{
  "n_experts": 128,
  "moe_layers": [0, 1, 2, 3, 4, 5, 6, 7],
  "router_score": "softmax",
  "normalize_top_k": true,
  "routed_scale": 2.5,
  "balance_loss": 0.00695,
  "router_logit_norm": 2.0,
  "norm": "layernorm",
  "norm_eps": 1e-05,
  "tie_embeddings": false,
  "beta1": 0.95,
  "beta2": 0.95,
  "train_tokens": 854600000,
  "dataset": "wikipedia_en"
}
Below are experts of layer 4 (counted from 0) of a mixture-of-experts language model. Rows are named router (the router's row for the expert), down (a neuron's output weights, with its number) and show model dimensions 0-223. Each number is 500 + 50 x the weight over its row's rms, rounded and kept within 0 to 999. Numbers have three digits each.
After each expert's rows: "comes before" lists some tokens at least twice as common just after its tokens as in all text. This comes from a sample of Wikipedia text that the model never trained on. Tokens count by the router's weight.

# expert 41
router:546493541399516510470475569451549469444520468511486486435422604484488449519517532533476540414484518484534464462500500488646486402488475502600548492463519493396388498452561534513420441419500534563544513553497488493454459435430500472564505456565499516528522522431542554555550568481472468515542514488481471562592527410572412499550447572477459497348442548425508419455523523467537509577556542523505508680526583565498420420447439500489565480465462528488495525466544491557483484509548492451502396485515513552495426476454503499436436496482503435538469516511520445456552480403517454549550537515534510545431491572373565542527421542629458451470490495528478562542496487510558521511537
down0:506416509453510563434468500469509445513400497517520402494499523504468599554536512483471431427584555504521568489441400525451528542519522479428555567499522473591522557515384467564439458574449482487450502556573469560476456580517528415470553511544504508519376516464513525551584477476540477570528546555579470370477516517454478551471540508535603444517536515498392453470526491501449493437536447489470457516495514599516587507514504515496519532556539482478491440497475524554501487463469502485399520456502622471483514346456503477536530493536558575412556530529532442433533560560503460589476553468430543527473489439557461446531501435459459501488450462479640435438466432516610529496596
down1:354448527494508575579509477493450488477476494466443510532481516489534559526439447513610482427466510520466423421551552532571472574521368541515560542406524504523493426480512601583544503488605521495486512545489521508485399515557451514474446502523455546502590447446512493591418508571517461542545554503457652426537556557469469580568611463532435458518426534445443515474577488495487464596519478507413465474543447508458527503501472540496462505541558451467512475568544476448564429485550583515464392543499459511475583482429510460442487458600565533517501503524489402497445585486474418573467560518462469475429513564473549460425506584444490478547518427522513516439517458485520490579482
comes before: " the", " he", " it", " they", " she", " a"

# expert 43
router:434575417505513498507521560546590450443475478508509551551511533546524546568383523554523565472520494538521577513504605429494458508588506478476519480591507489553452548484475551492493569477434553488506509517582546528464543416441443592506485538500583491461539510490546567534557431508513453544542508536565551469495463504460542608521466503502562525555459488466467469569484431583508479513488493501390619357527484479522472447521526496461471612467495469469455567485502438498401515369422521430573545400462543448400560430552544469528509489574493592480442425480546523530440504518470458522422487458546509528518540505414468448497502471592515462392489474533498443452517530555467430571377
down0:489480415486485578573527532577380528501507551480446463465444490489509509473510545439509445418491513460587546561509459546427457613594449544504479500435562571493449534451458456502475557504406494519516506535615468579501406514502432389482508526487441461476468482586564448471523433473534440562554574432478437569501497508603495434462411449465520441526452518557487534426480560417366550501525462417513492625568630485518467541559539591592473560470526519483507493499540534454486519452519507490505534492485489478484591540532489494487572499503520471469445608425553552482476462512538492514501427478598504530474443567513481510480464471421508502517544511473509515498624560486542388423531
down1:458543545477475537476502431507451471532549446427500527437504611615539490436478397450543558553479414432462438479402565495509481536437434480567493510495503534538442424489498459537458451432499500528516510469549480481543600503456555476463494436548417510498563376428419500492448473405514489474581527545579475370561521559514482454568469512507518559510348564482547508578533546506522521537502537427482438544490584419412457482483524567563471535538439524531532537491433520552514468628502479595548418450534520480562464475593472531427488502487525514482541498547521469582500509443508481471519479418532508498495509462513539590480542575508564436591474526402430535487461586411558504511498
comes before: " the", " a", " Representatives", " his", " her", " John"

# expert 81
router:504538415419583472534587487517524502451481460482582540494548539492524442406418531569481542470515491544547523525522506461684493517424489464506579510505591515497497517475526523452463536500509402457572616553437519555508536518575513554515458589571532475602517555396489474482544460493569377473531472546447463576532516425536418547581537580495554484398538459490453531487446360495523420524570464560498575463533545512485439520521471473376581583525498453570520504493494534507539513492555437364426522489425534516512444501485535542484574531524451492472502396557512502403487555496484468491507465512490460481509520603389484436513468508492490505443509520512543443451518463524510525495466
down3:521452477474464480550447508519498435507368518521546352498443520531572480490548470503445532379510488499500488453531590505574483430474491482615500558477421487529457519455557525535592474581444518505515473459482475591552488436487420518586337508552436479528536530522527413480592469602559476481534509501491517468425488458431579550453490524489473536542539568532537499523493432477483463456471494466518494451418538517491537587483455453520392483509486440530491499441387525460495509478454416388569553409530456481509521493473501469503431485500416547513517509414601488478534421540504504543580492514387617503542488454415470559444527464536524555581477459514575538487491584459565465452506
down4:459462514570557497579521471447522467548504477453486459547444522512479474537539481484500517491479411532473523458528456546501490470601486417520512487512538494487536490491546525475443518413466476542536558523463480577467528511544393477470531604489554463421588475455556469563486492503486440487553419593451582463559498598537492461568556396479465394537508427534468385487442477479511515628511443528508513412486514499426518607460466520488563458487509565520463460583479602554515528403452392575524485478452572524477560486492593539457499550505494513529548479620505463425534420461466381577467490562531544531433484454392509521503558560559493440492473587595398456488505473488526449495597
comes before: " the", " a", " his", " an", " their", " her"

# expert 44
router:464532522540493448500556559484465577566540466503462471521480460604500506443552549550562543423496613524495564595484447456479528507452445587472493524535586586451541677437573456533416405452524479520609503445521481466478476578455423474508459407426438492449457519475550425520547485562488466474471494450473396504470532489471525509441559494519484483550483512568453510475580435528560534398608534586450531410493521424476393480478536499492498454518527602555530477444443490455508444519474517436478557479526429479610482562466501533607538483393489507520520576559462566496555506486467508458540455597529439551463463482529414534510523458527420536560530540489520504484467470438557470462484
down3:472405599526341486559450446390547492498512498507498525459492415477494473482462497480414476545533433448562474518468467506472546498519472500550530569484569487540498557432498485466534476492527485469577541471513471471463482598466542440517506473461479508365393476513608522527465546493539521455552435460480531563540509614456486458524510485536626523503563461537541446506545491518555593504492544484495612515503480484453489483445434556480522469546575542544529565493514549505452451532489339503524442594425510485641406477451512587460472513610518444473428560486535453568493546402539580414572483544428513548512487559490480529458519522411541475466443429471508524524518467448467456540574
down4:465529518491619453460499513509594551632383489521506527513582514476538466500468491597542479460511521495533518576485487463454484493602436553461491494476372518470512542502510539535442548515509496541464539403521494416580487508547469483494547499426510444559449513493435433489476563437555556475502483464463512526509523513473480474566490454455527507463538458478525478541574570584464515436451580505439611448421547401481456444455541487552506552461455500481525465494472531554547460472591479450414555489556524524519605533511433464517432628539471533512476556449573506467574467567512422462496502520431426437407577436488512495432450486479460497588541566526469476570332469533405599456473
comes before: "|", " |", "frac", " hold", "mathbf", "0"

# expert 105
router:453534536558509563444483649522480518554478535476502458607550456524577491530553471507498473545531597516564478463592508477481485509395471521465438531460513514519492459476514564571534451476468480493433552523439426505510468486572533496354497507507468534411466480487576481485441447485551479555445482440503538453445493494575468544564554585523500447480520598495507588497500416489475445422430410412443512547458624446602620496507465484532495518581483430529501470581512468429597476399458578401560558474578487433562494549477512538465560498493449482579563477443376482458469510495453512497479420519462441474433395513426518532584486573465513491492492474504534512540457469498492526446472
down0:583510500447473538530515412417491316443534482518488486436562427456469505413519521485484550384493646515541522492544576517613416449414505485466496464492500479536439490570511515539559465495546509513521545390526478473492498525558540494450508491536540495503579449514536433503498498403462498447478413482562604565475531457551496602394480568569478430468489449497527510488521534512528528518438506524566484493523541502518495494450506481500504530559462500377497491444577499491480456435530519548506501511492545426467410491458624588637522401507444465453620517500498511478575534528452558415585462485548595460565508420458489514482475475471496515599473524573574524505491520497488454512448
down1:499568442551516549465508580509532528491450484418504506519456572563527534487482563411447410483453499458498476520558507464545498445491452564491570447396489511521519436463605521600592488452535528412526506479536527479468473513498448506476503522476440494418494488506502479544488480473505425364497509487483438384504572428553547424386661463267441466484484458473573462438495555666517550498474507549510530545523578471512502489548517539530483526460478468504525453503445469460456494545545481464545503541546548432471475518458464510453484538499531496531541566457520515421504479555523578439504498446533532418522510537605492501401512517470461501583486493577424520472585525585563504525477
comes before: "-", "\n", "|", "ing", "up", "ards"

# expert 89
router:464456501552434466490474611440549439498511509435504541502509506474618539545547462491551524432453447537428497562533507487548497529469417489585530466516401438569417494495486447535450480511522541541562457530563416576540568430518431567473424603473471544391422517514525559477503427521510572534444439425511523549516535594475482564480486497516528474472508464470482436498575439499483559441444534391448591550513557400521496518560542449589522510494470497438606472383474604454512495450550471589533579490464448470561491487460498563603517457562400520498491493471464461505520479601486537584539428414479553527446489538509472427445528492505505542606446473514471510496482414441470456453536
down3:496484485568495495539463431630549390469482507518433466466526487509497514549543602535520494444438512459573493502582539496455535467538597501503448464488500533537527476637435552514534462528562527526465433463530512555492541548475464448504427613583484404466495535484594427438497442405463506510586586556490538502553551507467492407565541439502565463422474510588543423452373488477570492510537524404524489416471410445554402445479477531482566555526473473502437480483499483492495526450416437449494489447566435497484439509547568448439476448534589521426535472488471428506537545540478481595592522551477611452479478580501506527503498532590474487417473434535549525529426490512533532490563
down4:478486554585566595481608531554579505507475470451457452577566537422438538486437559507473532491517488453422473507487468461485458527592466384622508460426532556487474489477480527468591555466528444426467443550437386579539513515455566505475502539538397463509534426381511464469464596546574569518421487536504444480487505496435420457585513557401514511466517470408527435498483565504493503413571435479543521512487478576490489484430509532526524543505479477440478516514484569477555574522471503601516496542501501445455469471395502423444553585465466465566537565524567459513531483576466517606551451539513467449534486448385487485612439556465520459519493482488530508513399537528541555512461
comes before: "\n", "0", "1", "2", "3", "6"

# expert 90
router:546520490414446575517428511498541487427504478480486465577492456446489511468380491462458484504492423575575470527536533458519503537476455465544508538445552530546452487553516499472516603421442321548575461476440459583471543456526515487376609491518477494500527462512502483490504450538527473557604526435486462518513496445491489590415535486490488536511556523517564510466418453470397409410550545539509542466502461413535555552552476499451522584511463395470484527504548534518582510482492600550498606402492466631439489532542532544562440486477457541485495494453562439502598529572429505463484424456542530393483474443570531443546493571538552543451509428475509480430505468521534575441481
down0:446437492505458408518576522548433540518519467475454499475448432559511437521513460519486594495464517518511377563529456566453518522503497545526531484541565565529467583480520478419442565461511481530431443509526378504494431494509646488485559471546496540496494461432604439458462396490440496616514521563474506461412513556517531538466471486370478546520477524500488528507461500313580533572467430483466563535504490454506562448576451567481506546587448470497536358523459477524473528449606500560556506508507588503433511516522490480511519492579527519511445493570539463500472473518480578554454508468489513459520666492455492422461489555537500470418540483454552499498538468429518507565584
down1:510468463542484507477555441504566498454470457428497563506522499546470531511420433417497486456486437390437547537441539556502462487485474409432525506537547454471486557521478572516522508500479582484580491597513568542475458494451518604544531518424580577416453508501438511459480401515428552463510546494541585522486474535620572476494492445424456457526518504575507497488480576401436432516444452570523491502509487479430570516504494530525518467427536574466448514572555400553490553521457441475514537563545513492426580492492565370485517585612543468548524525454487421467523512491490457424451538573496550473491538568544420481527421497510426536519550486502555367564525471404610445420451
comes before: " ", "\n", " information", ":", " birth", " UTC"

# expert 93
router:568449490501567442426494511447523498474495429438540499488534531424467524464689564467487534481551466427436487385468452519589502304463514518565630497495504487478480531577500504514427493486504391512530481579510550535485466442480493519542510513531529395528516512449497554505537532554546409509542481497554476545573526482492532526492456664490497454456502473563484479492473400461503476502583477425476446502528532561479542433519485514430482497462556550436544484473559545499482571555484461528489431427436520604479469493544527451515503533428554476460512479472508524567468495382583431529517489476561538549527565544432522509452475518550430520452439553539528429473522524527611494484638
down0:612484521587419510552610515572518457520457489552439499574479481406490578509500525516417421510500441487498375660477468514525475580505419424514510522509472520415520550527489476554450420488378497496508515486525536488507471493495517447442413577482445531515531469558481476452473513424456476510485565440522482452479535503478489460529554517595429543511492651571493561483517435410462475453470539499523488508503532453480536470436559521456495532497497537460550484455458555616429557566528433577469529448567530523615555570538491512421520435538538486446468529537487473554455479503420519470506519505475570529438549525537497470480608420555417502579479563443453432481621485502489436491588
down1:509530557537485473570493530404507505521435492583540487518460401460543509456525519456418545523582472544514555471593483498525476547563514564462492448510537495468528496483453513481450611573448509506520538523639507508543450594514454503530445494513386489542473592571502484501566533411415580433377371559508584569487462528594547455510494517513522445526566493546474513474508506521474455477512470454496465466541515588596479495511573479495455508502533452378478497529464490544443520507448502530467480448439526477439567514421455517613466517482480513450466489495585555471436594468504484482502440485478524410586514502439466465498496515428487456516490507346530473510411450540526617511338
comes before: " and", " which", " but", " the", " he", " who"

# expert 74
router:551483436543479560603520444553510448494496494508438562547555443499504570479431403480489518521482397553463468574590447473496494413538455342520447544551427429579367495531520490514529516565510483542581445595504490457513493517448523552458497516548447510396570533453496469587566514544483519537504525426550496469448493506502480500473458437506487524504506539576515559537540382547548514500429501517544485466520420533539508539495543515522552491428556540460513548538484499463529457528438459525455672563576439539444504476452496513410531510563500557524531482553460570549452439496512462510489580536566446441536443497453541539506614525506425490546609486486434492492566445365500509413437
down0:439490453476460473538590457522438566447516505475498500489507482616616456487526550536480490509465461464536526523602477490431519526496434543514488451517472573472526566538500505444598514502504527593526514483459426414482465418582517498441502483397451490513542590508459428511566607528402520544518504566506408434524482585486533504498384543530484556522445453506592493425461484416551514493504486431542499404502432401514462499466535487544492525516437478464505554459539425492526417500497499536499541579492561515484500425495600538536548439494495536509560575626497424506506531399523565565549434511408579410537454541525552531482422530559470595542402552437480478411569478529451459453526
down1:490465463469502455518535498573616459506534466504491538486553569521494466495525468419544509518463512509497506547495467495458511483486509428515465511493682441455505566539516522481512536440508478583577492568413474499629545464429520455494535494634539497499468511527491504469486443370421488489500488366478466573500483492558608439409519548500533473508581480520587456517479548509490539357485507438497542531526460487499484504506488535490493548407445418509472569637390485488431517549460484470434522476509425487556529463485453474542508500592500471543535595526460581487557390500501418504539474501516421468453428525499538531482393525466385527566534561503512602442495554518560408534500
comes before: " |", ".", ";", "%", ")", ","

# expert 60
router:540578521571436430549463566410439513417467514497550498490510448545510409437466591525543553564591453506433504454452451518534507501562468518522494470491537421528456447502454517496484488505500437474478556580518454521481507407475476553524501474442526513550505535438568486604539554528580463541471499479418554496477527402389502485527389545447497582398397459501540463497498515486560509494490581491531516508461440565511406450499549485505431578416512521477469435534559467487420521422469507549512432446435629560475494577472530537425559578487478427431416464483568517536537488522588524496403536543567465534525534547430493564572461426599510422503499541484491529502525534398450542436584
down0:356452459577497474498578506533475409492538463455506453447533529464526546519522469491622574507497543480406443546503555503507504519471442565483515527463574404434451512545507521520600522493401449587476501517502516583534431521543530490545497498453541506580538512466538470481469514507543467516536345475451462399460565541549538526596420510436567447438508550498498438540563549497467487572514597413583484504463496533398474517565597433455487521572426526462502521546429510511505439529456455467417425526452520495496437538404595438531404487528568452529401518522429468376500501573514476410549532545488516529538482551491477502469431482457471520469483547504499553510555521540489589478580
down1:452458525526550564565448599492440529545537557484574483515428491518491552465498472466567516458450522443508603476470587547547539469626500573460481564540587495451436553446451460459517455542403503485442465512468440533497533454513524541486469457487537543431471452466524451443598465588443484431483400519493508532465553550562490461480451510435563428384450541531453530524509438517517426481427476428423522495465397469536494468511524531480494549496487517573415495501479468580518546552491515562505501537527555487526342574542588463567467501433448429529563588483482448505426501485471483466585405496473493495467521542501584442555565433467480456445572575518525452681515520536525466531518
comes before: "\n", " The", " He", " In", " It", " This"

# expert 85
router:434461473557476500442477555552561462498475501509384530487543600451501474413529571538446577428478520505553515559467471502590517482466584408558422530465467499484465480594507542534488444492490549525502452520436528508505498542428580480504509563416458449483589570565536525490544536501445500496509448455496386463583513469530526531465485593520428441501403546465443359400506453497606509582517434449544476535525538475516500548534540459482555473523473483497516508467448568601505468537525467367572533516566505519508401480559537392391580477531437488506630518451488515406529457471525501494565512474506503514506507472576570522516497528473474554466356436453530503521531483425540551559464
down0:512536466534370420460494498475583486526516494504523496516560512498479416519502466549535494388409477571605521453537504435538482499431554458537532405454531428531526429434534489493537506464508485491493584482529476470527506460537491523451558511541575470434493481455486420455493425591566510626469457531558493498408568481602505560532535459518541569500467414556520537535397523544458429542477642502568526482495406503542514550541471549484454464471419456483500559441448493406541477540450458566532513500508481402468546536570539461497528573480572540555589494534492462509598483557491446518429465526486542417430462571506445518569516432539392472474470569556564400505476531480373510478541
down1:448605516434556501436531526484594504594460526485465486566450404512434489452494483500431486515454477472546604428469527514489596547494603501478555532566378451451574546507464554431490562558513591388496489564522517385381546484454513567494604486547570556540482465481510443626523421551539499447355474494516527484554415468514544541510483483455475457501469512490510556492492530431472511560450531464484544567546528554513456420554438493410539424482490461499550493363503478411460569503525525457481472519428478516448588544498533483456586453521484476600441541538462502512572509539463434551512565594467474513416499554522523433482530467542490507496470463499491492486542523531506485464419
comes before: ",", ".", " as", " of", " in", " to"

# expert 22
router:495433555565579486524505484633443534520412645481499585486482567469494435505488437508561456446492549475482474453442504543541524546540532479512479521548533426547501552572483478536522512496492582533404478483419462496455515493501470509418497461556369462439475532504546512455522563543592517492443500478485500490511454545515468589453441512503459492453513504504569525559504588561498540458636552486464511458499433577548565535557530496629549449488463391537447567542527442553492440514421489560574478510508419422490435454538411456527503417591533487471529587455566436591511478523577507523459567553470536508570493390552416474494530495557542450491455518483581443403483502446417507474489
down0:472483578438523560505572562446455461503507541541431489493486527496534552474477591573553448496534558464473535489465455429515543510447476435562469473463442570597408519498504524564476451513573529509552503588461613524528528516568442373588520479482474472418559402470480529517533551512506375516552510500469467472464544580542495460576557525557550454492526496483390469488419535544371436518533515611508565453475518495545503529500449532548463416522466532491530537524476571445551563419484501378468518495444581409562516576604516457505475524489500513481533454483549541475410437527472436508485538600517402559532465489477406472474547490376473568416526569506428456552510535494495528507471
down1:505467551481552514562517513493511567539591501461599402513441439531507435585477564488564497510615543502477462479500520482544595512456545557603568519515464447508573492449573501553493422506515542435491451471543492505428542510496454448487544484507477468474490492502493451497438568570530432455491453503549439414567558544552380456580547541480602574459488500438517455530482514478501504532501523545424580417487529610517450521436519504470462597470483482433502481437559605526461502430477611393481422486466490533558553432536550578443492523563468553530439487450457520532413455460455507574467388539460375526545463441488515562469522487478617542515475509499528462508460523491501410480376
comes before: "\n", " ", "|", "w", "bury", "NG"

# expert 20
router:529503427501359466534481527473530529435439522547501473557450336573581457496489374625445507528488559521553527539523542482483524536495475523486611454559487481591494603453495488494492436464539467533495501356540413482480512518550575440484545561440414474493491513542477541525434540523412548492421519407611478490444512519515476579539567504501371514482532487544457519561489485501529554453457545459508449494500522477482550567549496490544545456514517551547483417525492481481543489520550540517540494490493559491517501519636525470469487469560548499507560471429461432461546499395435515514424521522448446532513444460535529598576438353470448568547450550512583530535491493416514486463457
down0:435497422457593498481505570437451556487400535537470513522487551481544487403471505513526451522516467557584534548428480442512470480601403504473440531468491423490500480495486467542545560564495489440498554468482512562551446439580463516472556514461474475509506522425490421529445475492575630556457413516496520549481449508388510507481546459617549466510553484446494541553476478627504421428457556511482490603473521438389586452427445539469427541451496544444598452465551526434582583474468461545450557510541565536522439572555496536491528503592464435594497492562550477420477568528528482547482562536549549547429523530522535461469493498484546476506524439554515435497425464581361485511527
down1:599553494472560514587474515483522455489543525463469527458590561459366470332530545420508414506466454418480508476498423505505536458475550442484445567525540374508506535554592548549517524495437514524433458562457546496494441576467485603515550446458539567474417484515560563523574518587553488472475479478418418401527470493466517535500540460558480556500508560469488454538445509456594527479443483451510531567590447464595521522464448476511527511560544497542551513453506473555524500514412570436496580480518487453497576471554531527469536469461517586438525541449450482489438602457506530587501560479457550467561469468419411555490532518448395490502479420531544422506610485504547452468446
comes before: "=", "==", "===", "S", "-", "C"

# expert 11
router:529514533469482458519543534485470516495518549485431505466493614484488430398436555541491464483506459451437500496430488426472494461541495468466536422461516474542517492506584507494429505582483411500431538460477455565550532477576446579554556431494517384611437475570435466565527512552516490427473561492503573518516466475381560516507532445474506469496538493500455460483434529544490555563581562532429487436565439497539487514509565545459432568468536565449533456584552560509430458637514602582564533535442549517546450494564507504556445506502458349497505529472514421557362415515444592491572433546577494501575497561486486497494504509580516398435496568538525427512475483498484525541528
down0:467518515474501507462508516619548485492471573432485472590508493480564558458530442511535390505526607598456511522560479656532384478465499482409516489416521499505542531544517512533409500439484457440490479564538452455551494428473536498555432533492528566499434604564502531556493445418432516573545433495514447582407509488551494534485463451478431521607540562530600479433445459517473465447483479466541497452502579545499533485404453563511489459453541438433531515506460517531578458569463467426438626528496446538487461562456564547537492452424485478440455452551487530533482461470521455524591502453495502452467433500526557507579569529471463571544442515553523463519446440528523344542480
down1:452569527447512490456510510487630474484460563459442511479465433592543448507418631543391540533558462509511483506456450537500522490448473544546405526485439497528567489531501452502519489397443443470503533458527456539408516528437460489462555500523477474543463456461427435595515575452448484547517482504503510520534524529561646583437533504522376520540521478502537507444513498447563582486531445523534613457505427526462536529541513499464424478491518370481500520498436414532494524485520490641508533464530532550399579525485563454387491489533495536565381516583495533530497506496469488457517467529603511440434538463495529460538560608435450586462438556483431514533587549458540529516525
comes before: "\n", " ", " 1", " 3", " 2", " 4"

# expert 123
router:459468439521432558488483425488515524550487411582429398537435417537474460556581513487544467485503459516486523509498582536521472344436513514504449469484454533454442507519509523440417479458484536478460544533587462489469568494364537501585519551495593444555515473432444464483424513511494597444468554526415464435451543461514524330504488537503521585478464497456475561496553513459580441486481451497514459496519474412544522476581518545540549514483535501425553466557442420567512426576447483480477512521701529578545506462479521504393472497500579471492533550435466574484452517422493479526609449547534503530521531508500488611438468472458486541534510515533509495520514448567494422500491
down5:537490452534443528525392479437517476558387505530465537520600531501467532527461480484447517499529540493484433473509429499547455517491458510433464528502424527564391469552410497467503502508529460497543438422472511506490424503439552543489505493611485527486528451517534554466470622410496498506528447507455482432561575510506523574472406459571589520480380414520522550595449531369555510536455508485561486460613528534458529542499503518579534522482561491441490493565465512536522489568505454487488555498550564475538548436536496516519490491525591493514459567543441477539461416517466498459482418461539477543539483530477490478444540548514517414538591487508356508600707515422423505570550
down6:442534471567455511498514504507436491513440492431518533593565480488618511452583484452493456415530426499489524521505566466582559515546345476508443493484469475489544423517570402458515518517527470579498537512462462482527426489504479488469578544522454560538424536439525435533472529467468495624501473486394511553439536547506531481483565525342497414500486461557509405388480434411405581438567456489499542451370494504494486451598574456547549465455504498605415538488525547479499462466507465556576521491503565507424404564451470540524510473548474424513507462535482484538506470541511482553509524464578512551554582542569433551581509441498523542542447469465499454534444567566550477526493
comes before: ",", " of", ".", "th", " and", " School"

# expert 77
router:552488484518489490420487486511508511421457505460537490452440491559413466478637512492522518512461542553492467437500471505520600429472433506489580563471513455442454558553440582491452483532564508525389542556472517518542521371518589499576480478460594481470471533526558528454480462560563509476494470481457496579490559443463416468540437554469611511331543547436475481523422458497506420530636535424531463571495472590427443467540509498521575526425489529432532515531535535429483545514507539427525545577446572678557493485439502532465545555465463487450419474474478505445478543462526506526529458421589602569556495537397509487474496500454510469460467506537525508470510512471508524437536
down0:516498506455502441515474485590450510456485490441473468544481441477539466406561556484511526517499508550507486540527421509568437500489534471508520388549455566539460410399548536574493545453504491527436469525542490513540445529451592441532555494464402429558554515466487498493477473478489503484485473458512449567473574531477445431499506354519570506538477489518429562444508459487493536477504530477603495563488517593437481542491520494510522452532504460436395386397553540437528446526487539446467529546575513542447537556521491502490542411467476507580585474546465530482487517567446476412432590509455519619454596445566499531550609514410464605537580616451460536590531579383484524461516
down1:523481542509500585427439503487526563479408566406491438437562472517498451503444568457438444515464518543584449505587493481553544476427426488539408467520424578548506613503485497591546405558514508418463450502580479492472562438514534556510545548550503450428559574510457427554491521530401532488542488537507511515530425433510504382414577502490575502511478515520515419536479538554534551474472472594449567496498499487575459460531558538473525471484458525495487607500548527495483542512486486498557568500511497435483391548551402535515466545469466542556429498458582462427534530475456560514536418483456486398405411530479503585567605497476564530512472489486599447484419580536479450436445
comes before: "\n", "==", "The", "In", "===", "-"

# expert 114
router:450562515487526450531492448493521530487527563409456518482426557429505506488614529385514523504509445565447470388517481450557562488529423443530513437444511483553531524497476499484500497508529352463613488627488522491463477409578462501571595625485475414533463562493533508414475540527496472472560545591509500574435476495520441346489484472510523454505512506461539425503479546513564535521583517525487484565492516517522402508506446582485573545538527516529470495444475554493456455560560538440481562546581459594489536580486590497522514530505438580511461469594479499542446501468439504477489515426468479373444475580549452480568404517546489558457523588492541484450515533459454515565436
down0:525412518509524460461518439493505578507442460439530504537539475541390488536551542396432518553507501471474509441508559434579518500489442497579426478415493479492420509441457511558558461515493484474616544570545435483398452458511480543509513536451557530433587487545466526482543588437522547532526491485405575488441636475465447491516517399299502424489488563482505506475554492526557438465453528410552524447458580563507466540483519420487416464486501531549538550388444524521483505495498545544534457508455554562488509545470581512501546506454487477570509482542526477516428464512523498404487481422449439483505455582517460491603543450657511545571556543522489531455544555463439496536534
down1:475491385553489487489622487494531508480545559489474532524495406507545457533451439529460484516531499430488471525423431577497534571465599530505390549420418464469464504488467536496482452511533445465431491495564476495521491548449607566541536475440452451564466438587495520406471465465453533545481451485492448591556505518508431497481523543345490603582521490549576495499442487307438502501538442521501539491544448482450623538561569491494554571518503432459512516460517444560495451558482455524562533480480523498504545442475485535487472490468599559549518491531498476444514544442517480469545487550530537541509531507424504590525439455504446486486473483504527451485685400512516593413503
comes before: " to", " in", " by", " on", " as", " with"

# expert 87
router:520429496542426509459451606549566495476504444483470544486551453562420539495503475487484537502565463516433528612573518482520529478478560539465538465528520507528466494384520506507581522427564400511526548498458567487532463390569481398473552467523470578509540552548440450555432476522481464479479498432551536499543456573452429529540471473500455520591511544530522545414482427450449538453484590418447590471479614541502516542473513454578450475540398535497505475490543554434536496550523483429443479503490427547520475635481503594506485414510433493479577516440462489483632439557563568587535525442494392494466490481421591459495590486407463517532545419554494459485509469539494455512576
down2:648526549536475481432522547460453547523569446501575513512517507493503529509393403529485503510456453577503494549522464512543511500418516501531408399566628525438547460486561446554515522534457513454405392427432496486592504525520455512546556534491471579498502537481468410456483540528472537464445467491594409553520543435544385506373560489465459497441485475446513536511582494518466451465490367531466496520488502530516613520520489458534521553492488507563524440525541469463490481560526552468453505434481556521491501530548447567472464542518354577464476520499465551369530466498458484537573522528492515469509617510543520484432607510431470479444463482574498510574465520557401453509577
down3:487536571471490495567422482402474596541531537411568517478568512486577454564453454484508472599432568551467453445554488499477409508522470540557550463550470514485480525468363460511449486527458493432520580564523468581654592529386519555461462605529451473474445567596494435577549489440501503477533492435523586474451473507518438503511548519495548554487478466618443455443469497470579486479501489466487491516532419475494452537495410474575482504436416467486490583574424377534431534524481425446526517553531447453536437500503477445559564462558547501533536454509469494514539453618505480490549522417444614529451532552518548468511531541495468459530483535494464528498562477445501492571422
comes before: " 0", " 1", " 2", " 3", " 4", " 5"

# expert 53
router:429574573484513533500473428390528534494583485462509502503501454423517505506411476510504596497427589415589495434516499539455458512488529588529467486531485435586465601467561475538534601453397576454516415534476509545533484497644508452515486456604429446490458543460456467466568498466451523450570472454432493474496513486549404368423558495531525467488531492567510490528502529482539500477426542470469468456537558467566499554528498514524460493484465505503455466473471619522638493451549449432414494553597492542532468402576488467520470549491426520540524488493440436460529572456404486540572447490484489515439622487524484515497525563465488465564485417412559570507513506446455546456491
down0:539526453581460490476443488435560456380524444515502453544555525461490577607478509524424554503591544485486510555467530505507477511565442454525479512492545516582606598552494407509447598472423518529522559500479521504556572438450539471529611562431513464469504599405439539397476437392567425475532524534487557527579509520451520502546484450500454480498500548536454413501540468612494458529543535567515446578379462553422570511506503456562530544432511543451471476438538426502587526458524531475483481439475449508508525481428433462529462520535571465565530491501513454451443437518482496464488596505519423498533537559492566417550517487493487550440498473521446530491362434403437446524540
down1:518504431449579515453451493506514482482519406556469538541531482429477526545479495582500492495520430544594496454495507522510441515636427507523460511450551489410512469530408501434466499592533394569582565452493453465440528464445494489555602471427611388527585501627506445460471654474501490475562490483510533547444440493589491466554504416509513538465455539521514518624425463521512508496527475513493451410479569516557519524491550456451475520564602484591475468547542487538476464525536450513558447495549485538452509485479420514424497520560460555567526537592435485528457496541528457543479467555558496456449541417544442455483477520518568515382457420492450479431536479524581394481501
comes before: ".", "°", ")", " mi", " (", ";"